config = dict(
    n_layer=9,
    d_model=448,
    n_experts=4,
    experts_per_token=1,
    d_expert=1760,
    d_shared_expert=0,
    activation='squared_relu',
    moe_layers=[1, 2, 3, 4, 5, 6, 7, 8],
    router_score='softmax',
    normalize_top_k=False,
    routed_scale=1.32,
    balance_loss=0.00414,
    balance_bias=False,
    router_logit_norm=1.5,
    init_std_router=0.0111,
    lr_router=0.000467,
    vocab_size=50257,
    norm='rmsnorm',
    norm_eps=1e-05,
    tie_embeddings='early',
    optimizer='muon',
    lr=0.00163,
    beta1=0.93,
    grad_clip=2.0,
    batch_tokens=[65536, 131072],
    seq_len=768,
    train_tokens=367600000,
    steps=3796,
    dataset='wikipedia_en',
)
Below are experts of layer 2 (counted from 0) of a mixture-of-experts language model. Rows are named router (the router's row for the expert), up (a neuron's input weights, with its number) and show model dimensions 0-111. Each number is 128 + 32 x the weight over its row's rms, rounded and kept within 0 to 255. Numbers have three digits each.
Before each expert's rows: "mostly gets" lists some tokens that are sent to it at least half of the time. This comes from a sample of Wikipedia text that the model never trained on.

# expert 0
mostly gets: " ", " of", "|", " by", "\n", " on"
router:143063103176141126102150083165141165115124091140170110139131118175081132073145124107113185126149129118159140173134198130083090170093113110135137152125116153174128142113184078189132083194130066155119119111162178124083141126109161091119155125111142129066105101107136194165210035116127128147160118145188194106103117125133123150199095182119
up0:156091142127172155105075079141179207164120157154082162153137094100134087168128170090097163140145141078158151136089110137165095129093142149159161174109143150174184108139185131099096110122111141119157130144084129165113097112138099132117170116141100081147163164122119100167158126101105121094189172095139104139185178065088115164104122117106
up1:143086115098082140147109102083160144077087130083139139142090135113123109123178122123176143145161088142173099096164135182165117123131092097070162147099119102162161169193084142151165141152148100155147123148069164093176149137112165103116130086122075105139101164081138078143150065142122137137131094155129115175062139108174179119143132050114
up2:126119171221149113190154140106161118073099087210124135105136114069135148131142145176054110127139195126080103079139134167149124177132113104093066149122158129159091161131069104188146151033129135131119119106117122125143142108143107125134099125163156082188160108095102131156134137164099070100122054139115093095136109111123087207099094146186
up3:100158163152137068164118183183138113164204144121129145070139081110129104155115181124150090155079173178165083122152121145135119092148117147121079080131115142166119094160137113105177125133156159090080103095171089139085129168193157170067171120136113107160090118154111114188151129109134150117174140135144116102103147147135110158178099162131
up4:164107133152144161160093110163128122135076143099112094142151098145029091196107181120186103161135085192102128130154197139123139159103141167142141183116161140119181129100127151145140117053138070101096149114075070145124153131134127123073145184159138100167157129093155126155084116192085135151159137169098161136131096090156178163129139120166

# expert 3
mostly gets: ".\n\n", " |\n", "==", " |\n\n", "===", "===\n"
router:105102182116065125194105119139124087117145144121101152160129158093155097121123148126185134082096172126091158144115136165192124070171098074088130100112099146142079129194093137183114165142135205145079165159051135174128106128095105125176140114087062101144204102126143118105083172139159148119130126139054134151090146116130147119087117094126
up0:148099134164077215111140087072166126070083094099105066113096110188149157119093133102155094118119153102141228123154135132139113113159109159128130093170138169074167095120140115118131129148120134120108153142091110152110122128179090136156116183121162101111136125156109200096247121126079126077138124142115082113164117124147072131146134119072
up1:088139131139105122138108058101131084111113107157126077151170138102118160195139144176191119122132117102167176097053125113161127107114086093110097141113136136098104181153145050187085102177104070173083121110123113123128135133162136023236085164123127078205110118105115078116138193201138133152139139093148164133114113126064165140139177177151
up2:100132183146128089063095135118074064186147111073124188159129078127141176113138115098188138193128126122111123110164142110138153122128182078135147200099142138110168114128173071142164157086179161196093151114131135128122116121160159121127171130129075100162102097157174130148197124097110080111122158109123154090166119135128117085111095073167
up3:125114094112151145139150182103120092197139137112106143119104063084116173133122118175177130128123162122169167132083115170119125175076109167160121144087119110120171142108128096107110089111115161170149068051094128124066129111185145110134109115169125107128055048133120084074140143158136143078131138153107219171102119121140135175112136146137
up4:152172125121092152160137181175141039096133118128111105155074137139166129091090109130125118150129115142176087074180111170110143125131141143103116102165120133130138154106135087082169176150112141056222065171147147104169154153148161120111160086096118126139156142139131133115157126113140149136115081101124192084044176177159105122117125141115

# expert 1
mostly gets: " March", " February", " August", " July", " January", " June"
router:143180090119152090159123148092160116165136146123090133118112095163118149104143152159080046175090161112149088131160115141102190141146167162176167069137174075095120097046069182101151132082123123067170133141133115087135129117138181116061102196199098116198123145172128111116035162136123079189145144090096130103170117147120090106104117151125
up0:125147145114153170133130106068131127162154126152130119116106126131097171106066082131158072104111132055095139130101136085158097105177148148133143152117111146173174134108133116142170111102196160087127121101112149161139092169093143163102132165087130147174075125091137142166106160112171079215102114142213120108125124134102139158135176116123
up1:133100136109082187122172098133140145139164124111135153144077187092136172086132134083173113096145121100089095085084166118104184185160140131170147100078111156133125146112114144106146128100099084152186080114125063178135162186133157090133136147091092132196057143164095175100128142139138064136095158141155160142070128108112122090130132123140
up2:144180158116130053055065136121128111071188121176096119091057111152117109108084116139070150159135136187118128112147115167102111105193113098121152117142132107144101156092183094091124143121157121111134083130134062103128173135132183103065125137176177131126143137178107105125177105121151090129121168126083089116101108146158156086170119143087
up3:142107138118127100152096188121079086180104115140175217141212135124159122161181175174118136112095034170124128085153107137100144099156146125089148127138131088113099110099184120150214134119138144164168123151127125139155097099138109112150142126123126173113153074134129167105121160083076106159082139120147182083121181114040164166111119132164
up4:142154137133153153170153136113105115184136167179119116114146140128100120098086070111163118140097133075129155098159101126111064099143099099098132142099109184155090100199120104128131078158076089093096123134035104169163082068110140153157108094124082098097111114115216112092110059136155130170083105116166156162109154071084147216102147125137

# expert 2
mostly gets: " a", " and", " as", " that", " an", " he"
router:140193145111152163067130161106115146121118124117126149133123147108131140185081109123128139112148072130085117080120060092117132147099156143133091164116139110080182150187127134028124130093118134148151135141144093144146117127164078160146100084137165168146092177138110094106140178140113156057077147141159082159161121125170127108108148075147
up0:071112186089121163099073135141086132148090149141151121147166087093124147101179143117144163092161161174125108096158152154147132190148088146142107112137115169049179182081120163116128102100163151183124076184167113159135088089100091140136084138124141119124087176180135139071098170174141105096115146115143109160114037138109154123132116122142
up1:169065115154200150121132096112156188077110128074114091145116121134121091124127126102130097147174139048121084110095097108146111197115087168153183168118143071159144153147128093124130127118119147142074174138110122088084101157128097096140072138130149131167069103149163128126157155093120136144109137167127119051114122184130173115149135137061
up2:111164165159119147139133089138098154137168086116191124145054140128180163166171114136115132135120096082124161133188158113129150117171078175125137161104100116143157160069143110082130124157155159178117072115065144118116074081080165123131178156153143109114127126114122162112209177106140129131128144125147053161103147143191131116105161151155
up3:138160153133100138099149190086167154113125097149146104139110129168137098128157086150163116182160151165062165102112088112128097092113130155119122087110144092091084073153135153177146142129167157160152125111153027105128184115165148139147104123093109162091138103076101120114116151136129110107107104119155187096094159131128077163112127079115
up4:130127146118125160147147149101147062140163137167146141105111146192157086149122144074106104126053114121106171153160138144157098141134143122134129155090146137116072164162114103171130156164089127145104098121121143081126128051144162134123076179144140135137134163111102099095118142127198141146103154098091107128089207107155144185150139200123